Weights of a small mixture-of-experts language model, trained from scratch on English Wikipedia.
Size: vocabulary 8302, 43M parameters.
Training: a variant of SOAP for the experts, 5755 steps.
Below are experts of layer 10 (counted from 0) of a mixture-of-experts language model. Rows are named gate (a neuron's input weights, with its number), up (a neuron's input weights, with its number), down (a neuron's output weights, with its number) and show model dimensions 0-127. Each number is 50 + 12 x the weight over its row's rms, rounded and kept within 0 to 99.
Before each expert's rows: a language model's description of what the expert responds to. This comes from a sample of Wikipedia text that the model never trained on.

# expert 33
It responds to: First pieces of capitalized title or name words after "the" or punctuation, such as Forever, Salutes, Cartoon, High School, Public.
gate1:55 62 57 60 38 59 57 39 61 38 46 41 47 73 65 39 29 53 75 58 45 43 42 65 48 51 51 49 49 39 57 52 65 48 46 56 61 59 43 17 29 65 45 41 49 69 58 44 56 58 63 38 30 53 42 55 55 40 37 39 47 41 57 26 53 33 51 67 48 51 57 45 64 68 50 61 38 71 60 33 53 49 39 77 68 44 63 35 42 33 30 56 59 49 36 43 57 26 58 40 30 44 50 59 58 57 50 53 49 38 54 41 49 50 47 58 75 53 26 57 44 46 78 37 37 28 59 62
up1:59 62 64 67 43 46 34 23 73 64 35 42 50 54 59 55 57 51 52 73 57 50 39 64 37 69 20 70 55 47 57 60 62 42 60 53 26 44 51 43 40 64 62 47 52 58 58 42 68 64 42 50 58 66 42 68 50 31 33 48 42 48 67 39 53 47 42 54 46 49 70 49 54 64 41 63 37 74 63 43 42 62 42 65 45 53 73 51 55 44 41 50 59 55 51 23 58 41 43 64 54 48 37 61 58 52 65 60 59 62 36 30 41 43 64 47 75 50 45 57 34 56 64 20 59 49 64 50
down1:48 40 47 61 55 23 42 40 40 50 74 41 40 53 44 50 46 56 35 59 37 43 42 63 67 45 32 44 57 43 36 57 59 12 67 60 59 36 50 30 40 38 57 46 41 49 76 45 50 59 35 43 53 55 63 54 48 41 47 58 73 65 45 42 47 40 36 49 60 62 46 42 51 51 44 52 60 58 43 62 50 54 49 56 63 51 39 29 35 26 42 48 54 37 68 48 40 73 47 49 57 51 30 39 42 44 61 72 65 42 53 39 43 42 43 28 42 28 33 45 61 69 45 57 52 09 44 52

# expert 28
It responds to: Inner pieces of Latin genus and species names in taxonomy entries, plus pronouns like they, verbs like comes, and table numbers.
gate0:26 59 25 78 38 57 36 36 40 62 38 63 78 49 50 55 42 40 54 64 51 46 32 46 38 60 53 36 48 38 38 48 31 62 32 44 54 61 34 39 39 45 52 45 48 25 41 39 58 41 53 45 76 50 34 48 31 54 54 48 52 41 34 39 33 51 38 57 46 38 59 65 57 54 43 43 45 52 33 52 57 51 58 30 31 68 39 47 72 62 36 44 41 70 38 42 64 44 75 59 59 38 41 37 49 29 38 50 64 60 50 47 50 41 29 41 62 32 61 41 50 60 66 45 62 61 62 47
up0:53 54 51 55 56 50 47 41 67 24 54 63 50 36 40 51 36 40 53 42 44 45 43 47 59 57 45 55 33 34 76 48 46 47 65 56 50 41 65 58 64 62 40 37 43 63 38 74 29 70 54 48 51 40 63 70 65 66 58 60 44 53 53 54 27 62 61 40 48 47 52 37 47 30 42 42 42 39 72 32 46 41 37 67 60 43 71 65 52 28 46 29 40 53 49 50 33 66 37 60 52 57 31 42 69 61 55 53 49 33 23 61 49 37 62 58 48 64 55 29 38 51 52 57 68 24 44 59
down0:56 35 76 54 40 56 58 33 50 51 35 52 50 42 55 46 71 39 48 56 59 49 19 45 68 40 47 68 66 46 70 69 68 63 60 58 51 40 51 51 50 46 47 64 37 44 57 69 43 65 41 49 49 45 63 38 45 64 63 63 38 45 53 45 24 64 88 56 60 21 55 61 65 41 62 50 51 19 54 56 45 58 62 63 60 51 47 55 59 55 42 63 42 51 21 51 51 60 65 56 53 51 61 52 52 59 38 58 43 65 48 56 42 52 36 52 70 44 28 62 43 47 34 49 50 70 48 64

# expert 57
It responds to: Single consonant or digraph pieces within foreign or uncommon names, especially qu, h, k and accented letters, such as Tahlequah, Kaptyukh, Başkent.
gate7:66 57 27 81 35 47 38 40 47 56 73 37 61 52 44 40 49 68 40 54 44 38 43 30 59 51 57 37 44 37 55 48 65 45 28 52 68 52 41 69 55 45 45 33 45 38 33 47 50 31 58 42 42 42 33 53 52 57 56 36 47 57 76 45 49 50 54 38 26 44 39 50 57 52 55 51 20 41 63 59 33 52 78 59 58 43 63 56 50 64 49 35 66 64 72 47 47 41 43 34 52 68 47 58 43 49 62 38 62 50 54 32 62 59 36 74 52 47 38 40 66 47 31 47 58 25 55 46
up7:55 57 46 60 35 41 30 84 49 55 40 41 50 50 42 63 43 43 51 68 44 55 47 27 33 58 48 59 29 59 65 60 38 51 34 65 51 51 68 57 57 45 44 51 38 53 37 46 46 68 69 27 36 55 43 46 58 47 54 70 52 65 51 34 43 54 53 64 44 45 52 38 61 40 38 45 58 40 35 56 23 51 77 53 46 43 48 39 31 46 84 35 37 32 28 32 39 47 52 59 51 61 48 26 41 52 47 34 45 61 44 37 45 48 45 44 48 58 44 53 77 39 46 30 51 44 41 73
down7:65 51 48 33 39 40 60 67 51 76 61 50 56 57 57 68 69 62 64 61 34 61 47 63 47 59 54 47 57 47 49 48 62 56 51 52 47 48 38 60 63 38 54 43 32 58 48 52 47 48 64 35 53 45 44 70 53 48 62 31 55 64 35 47 78 55 54 44 52 57 44 50 45 61 56 20 65 51 68 47 66 32 54 23 01 38 54 40 68 55 60 41 42 45 51 41 46 41 31 48 54 43 40 62 22 54 44 65 42 38 52 60 51 60 36 41 57 44 43 50 64 51 31 33 71 36 49 51